Experts of a small language model.
Size: vocabulary 8192, 60M parameters.
Experts: 24 experts in each of 10 layers, 128 GeGLU neurons an expert.
Training: a variant of SOAP for the experts, 632M tokens, 9762 steps.
Below are experts of layer 8 (counted from 0) of a mixture-of-experts language model. Rows are named router (the router's row for the expert), down (a neuron's output weights, with its number) and show model dimensions 64-127. Each number is 500 + 50 x the weight over its row's rms, rounded and kept within 0 to 999. Numbers have three digits each.
After each expert's rows: "comes before" lists some tokens at least twice as common just after its tokens as in all text. This comes from a sample of Wikipedia text that the model never trained on. Tokens count by the router's weight.

# expert 17
router:552410612529491446566524425450539518435516618438470465522487432536506456517508530397505531469647479560495551442403442487543567452523466485505510525448467508517458480484438553528440480529471487
down0:507527481583506554478463537433563477386530523533444549457454474450505564624594488437458544539517564430487429516527496496520438518404572488496487544533492425602558501484467505522493513405591553
down1:512482457513481526548491566582426542513377516393540562485487440471573482451542501531526433536548484431567575560482474520518489442455473552516579466529482421537516497411477469636489481560466508
down2:479469556509473485505501552461551606533537426444402639455470435447540532485453450577528534476486511538522513499529541518500497514453511537508513458572488506475478435524407492494527395469512465
down3:608507457566468412515518514481456566526496462483567536550545460456510526436492481523359460540454459528508478574496517448518524533476497455488472474564577502443598601525503536482507479448513569
down4:717496446497500494585429509456501531396455577519537459437540540549440375646485472535489583466468440435404477568518446499516503502612450544574485497536514481495429455542519513525588524508449541
down5:504452471649512486447532590466498510507483443484493443424489515445473548503491461431506505468508565399525553516443582511558539408507482470497536487452481450511524444585591471537538521534448460
down6:494393423482440413539474476424527441518493476468577413520463402547555526476444542503534539508521448523437468645419493594566447465477417431486489506500430412421535505533409546456483394445528482
down7:567560559432539522617533557461479455434541538477497540456434475552502544493526452504468512465439488445488537468496503551425427494547476443480431582535499503433529503569516573455479567434565446
down8:546543423433576485455480491531500495408536494509479515428577515472493469512439549488471520446455540475463494508570465550481440559501490522445483510548447481480439544519492482485565522439494516
down9:526521527525538490470525566492562575509555530513533536524531559546491618559543461468442499548587538611506539512396422564433634530433519515462409521521555507509569533538541556430487610482490459
down10:577436528529503500496531534539527473463480533591495382479487518539548514548492486404562481527491566380533461467461488481542487508547475451513454489562433467482478507556593404535490479495502458
down11:476513484559534439498522510569446562394414462541568574467508469571566551518485530411561473441492430575530545490476499441506556484424512581502486486504521562437527570579577466513522578530493513
down12:556515516482453560468473518457549524514475611519451548464506539435481624482519449500460489494515506531431424485444584499513506535523490550570583437573501570553538559479469599509413517478479479
down13:469605575593477520349491418464555403536529513521550547512484460469481501541478536449482514487458478521514536470531474541620502447533521446482516498433530411484555519518478555501541439546528508
down14:501484522518521503505475497523461479497536466501537556533537495506595505524410558493483376505519490449469509505422509450464504562421539531690511486424569458468566426494427523507538447487506530
down15:506472596492534483545526564485565518418514640506463562452505532509466443392550459470488497457490472546523517553560565498432429552479435466544459594496498447442452500589552454617476412469476489
down16:468438551466494399466505483481609524562543447520546471599437572477483469447628522504485428506568515554530471413585423539475502474552517422451581420547492552466481418542574476523528445447483576
down17:531578440536452429497570583492464590483442377458425430531570494408538481444457538550522485435424545578562528519610504589440536482374486520514533485552538505532438392495493535392535605502455525
down18:554468529525468457542451532480494548524591465579580477565452473563500551501496471497402472490486460573396496552458567503418479492522517432613450422515500474481515438543421560491412467546368563
down19:533549576550535495480490539512549500556541646450471421433436483466495594506420546472476479501654594449543506498470491577465509465405434572562491466367523482527460535429507495478519417477509501
down20:567493618573482430613599532474384580532461567481530550449555504431498411476475485524510563481475482468486504422455558535550564489415513522456471509436447464500452525488537534396427531416485498
down21:602563576563408520489531489577543520531487517536457428443470546572497463583479548515625515552483533426426449505489474552528436480534568467549527409515439434471474518501578422506525438487515438
down22:534516488486540472520460566559475453504474510511486536490488589439490415500441432513472411524517583496460525497444584392529568443433522488469492536496568584451517494523517494488519511447479502
down23:479482487581529503491457524545520477480395538544511426454480508475479478500459488472470552542501545458406539528542530484466560478547515409522421511489535446501540500619534482477428508520527480
down24:421462442509495517428477461470585529497492511507506549499476540568570503496485416569427505483509555529573542512504522535514502563468467507470470427461516532571545514484422614478491534523553448
down25:507442470535558521498427474498500420482492571509484482482555466478445551475506445566524485485487545442495531526623536565486451528566459487525565470493508516560471411466404467501479569443534457
down26:473447589472587499525509489502598533447477608491612514485554598499480479567471492513508476415579428500613460465535430454576481603481492493595532482461565469484529524515379449440583512519519494
down27:511565523610581546483541536498528492459484508577559453461577528489473474445515497464577451473523455522547452516471387478430606496499582481462482451519573486546481425505497455436576539508481521
down28:489565521498417521556482348493524492574437594500461524580552469471488523515473455503423475452473497418445463506566528510498453445471559546498516442470529526596560445578571449481447557478529458
down29:498419493538647545488612394476553543524502503542447529495517470583560489493495492501558496564528562442470561551548523462570526521451550590521543427476495486405513489550571567440531475557436564
down30:489369455447533568543536474547505457408458520470552448438486590543450459474429555433551558585464550493562523476519473537550425550524493529422467562460454569457587492527491504539511453449531495
down31:491505487549548473449525474511468532497492377529512520453387513630474488415505533472527451483466452456562449441578484495512486507513555482587534557620482465491619582513450555600527495560495481
comes before: "\n\n", " The", " He", " In", " It", " She"

# expert 10
router:472554501480468518478531522547515399490496479517460554469564477484521411520592528537537520464416500433508531483484549650526530579427497440457493499483574497550510551534533532465411498457515463
down0:592534483504432508549588553409518492553529519585428549409491473460518526465478555591493573550514466498461445520571484497504542456475515493522470523560484360508499592430546459502589600431510495
down1:534492531486457472507528667543445633553590488424425480385465534475396447497456480517498485568579485503357580477495503488481539561429586384440432470582523502452408440505479484582558444508472514
down2:465441462511586523492520364551533491543567507423468582449606465432504540456486530538532460504514506512541533488481480508531508516475460500543486458531457469429474559423482573480533454467445403
down3:592423531499508449422462544445473490478525489442540609590487507547492517476516450441474487629561510552439528536501431437462511561479455497486526504447503406520494546630487487547489510535473537
down4:594521464550571481462522529507388525555568426422478401558477461539457504466462521585518493508555421423483534439478533439548567603521468540474573365478440448562521553496481549458552529559437440
down5:582592510471564441480534535481507498556502493561508527495513491597564437498495577499464427493535451477464568525444474467420480409540518554563456524533453414509454506446468572450576557561459533
down6:504514468514503509504516509521465561526430540438489520500484496439457507548554517508480466431507524501508443561518504611461483470532505585504479484491465474447434503444544409433547538453509576
down7:415518577535540530493503427472515523501491517468453593483471492597555532408510464524549605461459493522582527464444503486444540523491448533466535597503451440538579461479439551482450535533607487
down8:552508515536456465460562536473507527383507567488557489466468440409539510582551530485460459474394438515543490547531560535434485513472542504514471520477488477498476525439484483567453505533529509
down9:543522507518410559479493466457458530464596592534489463517445481521509490550497477484515489567476466544457441446402533443568485487584424460483488496495471437439565501596402460420489463531465521
down10:554482574532610526532423562509456414510484509475544520508480493510522535515557441502515556612494471489501464513495538488433445614523466475512462430441496501447529534553467604505458459384556415
down11:512495450500522476505481494555519464484526543457522505511518535496496486545469461466506465505543481501647427529468523494521454513461520456386634480519549513424556563539438482518580522525500473
down12:543455445495444500465469560560454471384565387458470493462505583502498626541549519556422500449449505494513556585471483469469543523519457519414505483573494522472508471524493436468490535521512542
down13:515514437489433563451445444514508562431478509444476498515492376429570418499546471471512531446485500532481489561451453425418455524529485501507566495485454575491429514539500498541450494429565509
down14:492567384531499451489451527575473455431466495522574492503556531454455492499446500540469459412521564486443474474487380491474390510544544408520499534531451540400551460463494517608475442527375526
down15:495515511497480404561425510555575424413451438494513436540508547555526484471527592520499457550506508437465489519454392470619424597432493499535567448441523557443657546601464504548511538584410576
down16:525472441474429501471457513506535562478472525572443534417497544598512443543556469481545458406458433515523528503374489478458492495507518508470501525596484472540411594485517481514527502572576511
down17:481379551485553518496571517446575581493547498565517462490463493506560569528463545568423599508477571500530556519503460474424504432490474594487543606513460458443478417474436522559531494565474539
down18:460508480564548477506503498601475551494516557436516529498464481472426542494445499473494522437512460443521487523476600529511546569471466437430498535557474579519468493467520502411509415505454489
down19:474532528495467453521541508550497484502560527525564461535549481551499471479537541452492499511484526450504424477428347489456497418538368544418545468471505590442447534510424536469508521518561447
down20:524589483586413540418410578562505513507404461465480499370558449540514505432397442510487434493488444514499489461426554431506440510521462496473578524547547471536497527610466563493519540458504527
down21:566469478474539430470478464528422498437599451470492468548525419505420529425447581549518530544613491468497498501493474475472520495547457523461497488482502529510465450397485420516526500536490551
down22:521463469412528568496619479507565609485527471474455432458497480429498545478496446472513549491509446477539490496468436458504467503583498443567594558479431544400493508471543411535496523510562426
down23:426532514468505610441504437506408510526461583624504494537479500478486530488525458534576521545567519507463445554446572596506498492516562434593495486411611492505481523489486402516505503499573448
down24:436491479481480515534475506546592480442569384604581563542463493483470538493442539500550430522531503510531436552399549473534527499539526451526460507486503497501444496555496472566477518445452501
down25:542521493501621561504522523455510568497506525436533518465579521526441451588491544493538518480441535396535569479464489545518488441542501450487497493477515490489583495440555595541426471482601548
down26:423691434554575605404487414505540490500504453488504444502511493474492516507508475455483475428454443532597523534458493480485551485560545499507456569462459488569485505573392507423490484598444447
down27:397502487491508483561463482538558427432548452542566520582418590528495490501510542548604492639428443386474430522481528509454422415455513491380553538442472466530458517509461476428480563505479512
down28:469562559606516468522515483461525485497499470504448497494644523505514538516524490561538570470458449504451495517590510499565521478539579568465643514516528532480466552520470458465473541530430475
down29:510526493555447425478537521521485500577453502437512500513530473504529501502427445482515495567544489519455424485572452467578499502560362473492493554477494411493617521503464473505460485581557521
down30:431487498417500505537447421480534447490546476469544559433599543539481488465490444502493422552516445532450518543479459397492498501530558494478503470447568608529617450471500597498390471475469548
down31:405467465498424547423475473545485468686505516509601523521516556395423498440480507465530455598534513476504485466511559486531529485560493455522540447439526608391632506490516531370405433512520474
comes before: " of", ".", ",", " in", " and", " for"

# expert 13
router:530438548541511486460497514447404427542548529474450504449535509417505456527533579470456515417451494481540519569510478461399482519512503484491576562448474497464427520552484515480499547523487570
down0:554519536538568526526460509549536569474519505423515562553448468482434487496557529418516543507438519467503476412533432524496512475455555492496515529456519449551434560507468456528551546468485579
down1:465472534482456543449433542437587479489423577477459528470501493557535527479474546561492502581478590525447555463580585514571543577482577431478596393505474568519426371509458538534497501534523454
down2:559454597620535495568464553489354456497546498516480514516520581543434510595458396421479443538510479566525501479511416506487527513485530499487550529530491517561486394526555580482546505475501438
down3:482469586451569521467475538562509564542448595468623410550499496577499446484477474516549543472447549446521512587447496519511517477566498520490401556501557581541439548508470486519491469519566581
down4:555525636461520483483493584479486503554504501430541522500435466445484501529507463520470505530512499539479451507400499482518496538476514506547374462446592474458497536508567522518242492550457448
down5:564479566471526534576524495505513529470480496539532426491463450571505559547472599438501612600566493487438606508493508536466499526512429537545434470582467517545484510463473485502612513537493542
down6:515499539515549516469572486479507509489468538515528496451577532484537497490406555492556502599453475571353563531506478463512528523523554499441568501505570469402546466577493507462427529428466415
down7:416438559614615535456465522525552439575456597558442489500520506522543440508494470468538442557506532511512493441512473487447591558458561381441536522519497488447480445592554439520459497414526527
down8:419471533476477428569467413514517418371543503426486446507513557540494492496538435414517570519529408555474491492533499532473530534493439517388472394508477617632545472452475450589591491454411545
down9:532472576517490505430505491613514522432474517502498490482493504477439486482501459478481481444525509509574517457541563418509480518533535496468542546497526381548447541405453454385642476466481504
down10:467469444483479467424520561586487491462584492597492460490391501450539448489507534616553495514462428498458445529474483460391461447490549481533463507591596516424452518482562443477404512513479493
down11:465516574487564586560469490469458442529575536491523493546558477577575532552489532568457475486507509480581537470454449586418577470579505447464518440532510503471551558506478442533598393494493580
down12:480442486439520508371401539506556499555430474442535540519497505427510481485531458466528508470458460529533420532512489487528521458524513518470498396562387572542557399493555509519464514533468507
down13:518450529533453590624435551439495555467527478432510438516500542445505551414524549510540537489420614432466490561485491514559550535472553494453521585398457567447415493528398474557385552460515505
down14:514427518458543529493430496588554548535389459524532482473500455497564583495533541552549486536589494565482499500463490562479557515525532521521509602525502550578452500440496460534477562555463514
down15:580494618508498392492486457513567480583357431466529510520473478528570479458543563483561498452438558553519384506457476503419534509491500477396523518491484466580473530527436503497486610529481436
down16:535536523473534531587451487483503435530509507544519502396440511532644505562469520503466481454581501560514536468462462504502516572450503479473476498559481483477490506515526439448537531455527561
down17:593491463391503515507472506502561562483476517454588440524474590488491521460527531525478534497458507519478447425508489533489539420472525540503566505539537479405653481496479476603485551522558503
down18:621421531570516483491460546479513528470440516426454433566611497521491524504516517517458558567415536473476483543571463490386510548473483536510563463530385458522398532475535596494527488527429507
down19:498451458492537477574421568463397444484525584531523496541481472432473441482546491514493484525473497432367564578548449487527584489494468457510577485495496562560410537505442441517549427557468493
down20:493496509451503490565513506544506524557519528521468427480396582494497507471483481515495405476583520592630492448551449530527515533385521491546461525443474476548414535454451410569514468529515570
down21:485556491506559485494431478487549477530470500443497455497516445477452448451439470374434626503539483494591500442462606428528440566504457528458450468473542504492509568495484590409463485553618531
down22:455530480552566521517454479527530520500588492654463491527580520576463534530517512494424464465524447447488438506451489525493418453532452607505571455473539440471488504458466592536526495484407488
down23:458466469465425453565474485452449552526423437493488507518560439454534458501532509463476576422586456504482483550515519550520502509469491474519508529464469431549528560452488453479445459489511460
down24:508465515486462458572497534475530542557482491500377478473476564458576532612493453535462506438563561437516508489530543406477507483508439440558517456532502526471515471511541535483609441477504505
down25:490496366543623480509536490548537484624469433448526503550527467576450508501488462457492482441460492429434427503510524570454532535514491481480567457529456572550462461501479546501535425493505523
down26:537475620600496525540377539551501523514565506488502515510545570583510443541508464542577559420466484566482415616548562540446486475472419565485527399408562501500471514494386550542610552451487493
down27:508419544527505497464446517551457536498527463534477573589549491486534516486511589497532441508477386488524547497525493474489535487503475548437499489522435368576402454523473389500543550527597526
down28:508516464531516512468452486542496485513532550482477473524561513467624475435468520545495485417500452456439534534453416499549533494482521543516590558549471536527525484481550455442493484415471506
down29:558525420521457520536495546434517500568440436504501527454516474494505482469481504478520531486545576521524460495416552462533593453465517508472505537522558532415458462559492487464490451463433490
down30:535516451551570457557483548466499553466481436521529486530518494503475548528439432421533558455492547505554543531442535473465589495554403532414473496548503471451554631450458432478569519530414452
down31:368510614444484516495518520440472454544534484462449408529493457495557459529508516529568527424453490523511511522490438499491472551531423512442478494614515543520529440489529524426485477584515484
comes before: " the", " a", " his", " that", " an", " it"

# expert 11
router:440393470586421447447540379465481501453601416421510575495496523456555463445496469553546608493507460515547543496491470542511491428466461537404482631565581519566459586511515402470449497478504453
down0:502389395425531512531504569525569438508501419541497510470529436567399464431531482494440464564479615460507521451538545564423424551492468633500515548593547543491550477495530580561524544569504512
down1:561516465516527449490541577491487537482446490471542438587442565404426424480498562587515530525492550486554582441535462542440539457578464513463467507508572540489503495512502493475529520523527422
down2:479529454556476470525434411486423423552422422618360482567491518570474486479523472429526519489476387487516488529499525408521514534517473503535474515481418483583496506485491470484525505467489435
down3:432456553563464534488504471423512458474486503585479571380525566484550421474511516462445470451560498549376531500546575494473499445523509489530459511613561523503436480474534545536487545581515523
down4:427544479493487537415569494497523474472556542538558502538558502471470438466524497533423563583480510454511518496616562530532470399530479547415459478443426590505488560456604495442550492462445509
down5:510520577522510548459583497438608550477448608516537464467512483388480500428516600556486509484433462562415513578446550449553455529503561488499467513546528495535518551433538512463496449452430480
down6:472625511494474536552509476473548406579463605595473415559568446454434450509521441461505482466571459518478503604472455527491448553528468612568418483437506483505589475395479475593493493416485516
down7:451564457467454444544447551481494384548451544536575436510466533522523537552529458560487546491535473445513547457528535589451575571454502496472503445538582501571529476502466481424551406458493426
down8:470511431529555510451459554606506487532448425593435453556553548417618433408511554457482522523441465494540468554490491554379507510478486509535545428470518495539404514517493387433496496388446486
down9:523474481432489482512477505477455507566537573505431476482477512504523605484506397529444496460513510516511478542496425484452462575516520474545544527465445480572551510532576507474522440591590529
down10:495541559543502435460563486492450502420418561527489508496455451478411504475578491435535438430538599489522465540535506521547530577503553440555516438452486475446539487547567446497459452488612449
down11:545484497456439509481554491549584576445563558496468628592487473533520477539536412503505511547449467399488581502468470520424470493473570455581586468491565548626425480565485561509505510569507507
down12:562504521508457408559544529427455497452504531519464462519497444411395461609523554425547510486523507502484582558542501497480545414561572386532540521481510534507466396514475527507549506609565544
down13:462524537550499612544493519509442478534613528464515557466467478519509493524464537494581488450535626560596505506626514426485553466530457513442556543538611451442482535475570570446444497407494490
down14:452483487559531582441475510387532524469518541541466490538401513502481526500502561438495541398443421438468445557516463492446546543509524503507522502487487401579506489552544429542531585477556574
down15:462522498495506497476548524533494453562418410469513518454515489431553440372447468512452416528452514475520564503438461375401547483534578485518495515526582510513462552558611563513501489497425548
down16:504440440469533499475474488489489477541466540480467557495433538513533514516506559576477580591503382510527541426482424520441561408609527497497538497411470440601477513527518546536504489473446503
down17:425566551515526473520456435469482488519595510517496457469450532501511512560481468462474554529458458531471558524473463513513499530476480521457499522434415565543581470533591531467557546453410471
down18:519508481466474486481471383496469488480488541483447486459532507461511448479518464513433531430558556450478468580495471452583554566532473453485508512549545524497524496588484548554491495538540454
down19:558517570410495499470523476437489510513494476433432636566399487434460586554506443439505425395389428532433461500527497506536563409432472512506468561468522475422541530575542515524460511508527500
down20:490421531582553408450466527512525499475573473372534465508452554464503610492573525539489472505489415461427422530549551570512588636519521514487520521526481502569514454505371470568532457584442628
down21:449606424464592451454531482535593514488467444478441442462520538509544591536582529494489548569435452424557440489536466560533486547523454458545369460462505516488452561481473403512553553527526567
down22:496465537472497523507468549492570484455487527452464515523523379512410508544484590485507509485515566496497372552529435464544603525464558494526623471493479484475581513490511469485545514460496519
down23:556482498463555442495533385453422482528599507538486524615538513509506573517490502458460535521482461476421453487572529536582410496475524507516491538430547572561436508476526475487510451421478573
down24:508506525533539526491464528479465572443578583498541535431515533574506437477512518604518538595514507537492430459459562522436512462475536564546565548530543494517518531436569472494515381507576548
down25:557504423494463474500477491457607534550492406571538571542515495429478467473519444428475494492508569559534510547574473458533504447463520492413380500580521502463479564517476544401515535499500568
down26:541552579464487531500408578430538467482534521588509443433458498476564481504565499568501530521522483494520518571448515537497501554488583563494458498437502499539601535499505591398436456456489361
down27:518573587493487520463439548539564461524481471521571524525501455447516573549510558475437510500505478428496540503440543524548479497568494477467547525502400557431501448580408548524523570550477470
down28:460436451458487571546447401513509490506426517530445539519555446489417442458492576449536465486432471416506551481534553574496482455452492521406458520530497455512499478440464523491450460525471525
down29:435527457600539569456543536575460471551518563522466543534549418537587531496430531463550538489536479537575530520578556483503492468474477520475544541479537477555416518487483530454541493517498405
down30:499367494474570602499568447540532557525454496524400471520509529483473487551467518558561425503540586532474490497442563480515479479498399463505454519468493452496437453554466529527513462426459553
down31:518465515452550514446511513600542392560452581511550500491437502528507508502588549529474426533394493469512502445558556514469537493604538533541563484474488560451453585554529557515544530534568564
comes before: ",", ".", " in", " on", "ing", " to"

# expert 1
router:577508442487504489510459485420526542441565463559483445510569468428521524516585449449415534564459553574548484523556527539508420530518539553449500508545493441530470558469452556464574503475542512
down0:459472442482437420412544507508491500501464441465578484628505420590417474497505452515546586467453458465533465463452438594560504481502479487531480393440416430399403503507491578547484400404531423
down1:467545410563458512485487547588539496458396483461526413443521526587506490572483498446522491528445487467533565545643495532482413491510536534437461469524463572436437575600535493459528488453455570
down2:568515489534518481518450437515526551471508457371468508464509494554496475509487486478475467600538405364601512461456396437448509407445507496520446601549438538464478510517553476450513554510536444
down3:550394517561447386565494491480479553528465450552666503512584531413455504505495464447556560563525523534583486560416545520517513542447532517449544468594495412515525505491508466477610470410567416
down4:530527516581482489557414463522472537446452498411553488488502510487486510514555526581460514490536480586486471502516535495522482439559537534547482475457591592536488565437460492512490533515511500
down5:472555388451546454540429511552484589497557449478500538530467471518502432491458561440516380489427515491451475435506482434464512390564459539599494404543504449546508523536358481449431542458419452
down6:441398512484524490525463496510514468509421510427557544461568527577603587519490486527499569493505384534479468438462536541501493539608512496533494383538520501488485408446547469517495523545448531
down7:423537450453561563557452441508503438575554491531517428427516473600532462510430484468473518404439470524546521458583567455505520532443461478560454497608538513469479554489510487543430375521522479
down8:535452556474496438454484555535488421444522481548409490560529545560510454547507415513486492594439531534526489434438528529530406492459484487516522545539449531543534471578516521567535491544466437
down9:540492613600423526541499478441529531541526525526464547395431562635434477429537400490507526562527618440513525403515587413434486506477507452517656381476412413533513510531519477494458498560468537
down10:527440461412474588440481557453639481464524516520532496471407503569532496422461484482473510530476556545476468428462485463488519440550502553472527505464528539500508454418490558463475452527480463
down11:421487504410504568558463411468490522489546500468496363432464451613531543522539545524438502541418521481425486476533554487433487462447527464610530503444442457535481462414460455616602515444515525
down12:500517454456530548561469496517510523455579469493469506547477487463452548442503543528469486521432406461540511567475507494557484457541495548426496519487545508535420447572561412525476592539457472
down13:546539410600579541567546490489495485530488470419493526461546557478562485571463456436407523451420498469473493501511478497478577441505553478520532505532515534556524439663504447479439473440494570
down14:495470401480476530473462491507486570477546516512403505511539537454575469438480480434510546448492500559554447465501520542466464563537506520542479540548441538453513463473526411488542450591469490
down15:453481515531469475493502487482462588523478433513479525486518571528442392535513493467445393519476509449486477427529482560484424456525556501487549515575429443470520503530490481508500545480405478
down16:473524471533506530499587417457519505443586492429535526559452572503576515439513527504483483568404445493425458521530435513443476537487587542515521485500489564535557570507481589502506408482469522
down17:538570476598529590520479469452558478474409600472453535526463583432463405455552492443523503478511452398571585476511520547534508564412497409484502482537484533512416489483469431461528528461434428
down18:508522433505488489557513523513570513595468398482384437479493451467540434480532582365490533553499523477493461540625543412455470519467510513457458362464510514495592530488514515531472457517516529
down19:460455473450483470516444497535538558499545496478560394526467467541517516537508560476494450470467529598632523459605460510510553485448396608535505520576467513488501476497470466470510504488488542
down20:427534519410493556430491511494504496463431463483501536462485530505516629502585553527513464483559525480429582560462465526444532461465515566607433438531432516493446465534532508455504354501472435
down21:554480414561445491489580494450513441474441477532481433429549439434517481469467500476454481534528510544523513453518394464478421498442517500486435540412461479499391557460564426632570593505591568
down22:525570582510492418472543520503544532491474402464468413625605502480524528484459579438519479490499578533517497565473555547438453491526438469524473440497528495623504537482546631522431490555465515
down23:541532503475526560510462458530520479527633540572568420552414581512488551497539549501484509502583457548561441499516616441508525528505459474503473523571487502503483453468611489470474485438507573
down24:498429473557464535437530516464470474551502525533489480495518436524478553421374556453477512527480517590571563522531519413432466538511492475497594511483607496520492438501490516524522468576547409
down25:495521486395452533456487566575390496596524464391545497476568471436541565539513437505464515492531529539572420530478540438467478525541536517457477549436495544605463524539523515461556532426506467
down26:471552517403451407500543527545532466487441503559471502555476547520590445495528526455441486526435413571547620508537576525532538418545514483501597567495486542438580513448490387480530512499530450
down27:493507555463570402482570485500504494561499413356523481454433603429447467591506551511467516412439586540567438455551408518533490477524509438521492455477505497535581494483420574521492502502518337
down28:579483497479485397547475506448426514505429533339541472482640642564537532572521499490489411494517466485429457498408462507477500522492406498510596434498456507474521416476526502624524467607481500
down29:494464487588493512567534529527495569483498477434451521571508469499537545540439416590554448516695525545502506433578541515461575503502509499525548411498507497417504492505488564564592391470424440
down30:538506521529559513440430485532558558501531448547569501551534540468541438481475396534525379489528440460565570498446473496562615458616516574401514457524548494561438458501419523427524457445438452
down31:554507477619522503386577511529435397498503410480580439459500459451498537436414479478583515534518514516503630502446548621613478399526541566497461410440573474453442563475464457498439518444503561
comes before: " the", " a", " been", " be", " an", " his"

# expert 6
router:507595506481518494463575502537547448443420498549430533449536510546484549595426481458471437551490533554507487474465392540546527506574480532501504520432463514453536436443497544436523501420555478
down0:523515482471551469496473532405553489597496551579442530497472439456502433475523475587503586414400444550539452459540471591526569457559441508469483540390489513511584569489606536481487517514519505
down1:508520488514458441526438546516534446514550481502590464519501520502439492507461463468430452574560518436639485558593547531575539528556535471583475518532532444495494453429555488463538482487529530
down2:459569547478427470460510452518555478540467559482448522492422548438516553478539529540506445495451471493381399560577532584462638483455484520541492379539470597540458502435568445504491561409463577
down3:450568561478485516449428565453508540410521394536584563546481483566522515396600488503524497538514462463417543482404478533492485465515492446479497483390511474490496439393559521473549438535453573
down4:420475429420500488479484559455411449495479595521479536531568470605479457516567495484467493476501563494467423548473480545520495519588496405523483529510554427503461492549454569490501518521469514
down5:479504488494461418533451502515463519460447514512461547510535524494399560527510582520493556542464538500556554564500456523522418509462569463533502446480460542532572394439462420593514443354418490
down6:522530558401524457542524457515561455497552562514482542602474531557512485506486432513452485432458535523498512516555525519498566490459508585512537587555510444424486510381535467548482476514431492
down7:491494625605443536469566509542518484582510455486553412468467509522495564480525388515508489559471521472466498375400508407463530584531564510571523426463511474484448501511545530540475445495487479
down8:496523421538397523592502544611508484388488480527553526519434429582560510574482494577486545419466543490584430504497466561587499442448495456559477519461449472549586475506495572513498505552442510
down9:450511521524504483558589421506493471489422490579458408560527530569459452510492385485549515481506506556458458475466532469499575523491462521470491523452502442521573475504504492513437521525496467
down10:489484570471393497476534495518503574532502530549546549603432470503460505556530502486429589470470464514448590467482460545581543609567542478518447520498474490514492537526452510483520504458476494
down11:525496487547552585511498540545497443543438593490612483547526488451527469450498571496469490556556597506435515512527516533579500614452438513634488502516430531534531461541475544533499534440437402
down12:542426520468533623531537528540506463435416456548480488450531463506443469528495435529500511505527554543479600570480565507409558521496483516535531472436460532472461510455585441487451522638496490
down13:502553515506517475479514403558537487533548500465550529524540567443560422496470501520557505562482496560472445467550510527585452526429485494528528455446556554535518526520498515544497589496481561
down14:440518483513517433475450535659452418619449554552537484448466497469409493481505420494547575570453509522546490542513550540559465561529553646447505536453488541530501541580406491528542477510563551
down15:518447504423531447476511566488459439421451584493476563601656505475555498577533517479545495476443447514566543511519466584535492540516476483516598537595474503588504513498448504443506530451487531
down16:528473551498568527538517522428475509499542592553401530472597629516437512534354467572477568506500456580502482502498583541512539551436496540566501547464462523526528493418498430510450495592430549
down17:510616478492530465455473500430516472487461424460416602552509511452458554585389441524597527497529446485430580471523493454456431523513468503546502561527530469372561522493435429520567436569489522
down18:482602479507480572465538436491551491515411527454514501458440521340568525497486547418499512473500519513459480507499503541493568500407491543512451533392475525549418549515563516423414471495476461
down19:482475520566534542503503384446423526472537527496491462566529501576443455414481566519553465436530419567500425495547554504500480587498427427510536608528599496500403505513499501455590527499540597
down20:490433477567507493524537516379463475512620554566556442474380456453463513531507550397439472522537518409518561450510475533420528459587476547551425540508532526568554518561566459546518515500464420
down21:483488525467570568429461481497433467499446540461499478459507489562504503493432594516566578533493520535466463537541531495450467436581477513498498497445544463515473509538491533506615485472489474
down22:427508449506501430475502518494519491609491436492577507459455539470557466386508524491447494478541518504521438478534544500430589442539470457548547578451464395446490455560468566557483484431492544
down23:520566512419506498557443588579513482506534442473562400487533514465474502444521518495403390505452502499462549543452546529528495444594505525487505504528459558490484371461507557467455547504558502
down24:509504589411460518479585473431525543392549519424468495461534510501520442451454559520453473448486552398480455505519450565496503543520476505486563498531566452469495447440527528462559436525507571
down25:436506563420515457503570456451448434486526558540558515537418570424411561530515519579456449517575460507493421462383502497437500525413483526582529631545493501479490592497429557500461553436554443
down26:470483492510485455452475465507530556525514405472475601441421540412432508420504501505543531524535543540448548525530500575439516464597422504510401509480526518492570530475567564425451498498532548
down27:518477543543514492462432473376497506460493556517511527467516446435561488469541495487574554475461478562445462490556507500416529498590578542478456609459413549493418562476520490475470438508506534
down28:489483478458472488514483545550545560449495484438565530441519477585516453500382475464544543550520529493611549549432437526513522434481489489529472547563543462521516482484546498452539420438513598
down29:588499583473576525398456528484527595563524504591490548451580435465435531521550553521452460487462504429532523470506454447545451504454462458425575347504535543617579581485446441575533449523423449
down30:506468517502488487441490480565467539433512472502576509516490602532516511513544434387421585494482471514377459550553504535482442472488484510475425516461514416488442496505435495486442518477560508
down31:527472489587565527436429386478502451419583465492607434573496608487461533491421498453505516399520622517367532491437561500509503485541487509423517379578445556452455516492523504505511427527487493
comes before: "  ", "\n", " 1", " 0", " 2", " 3"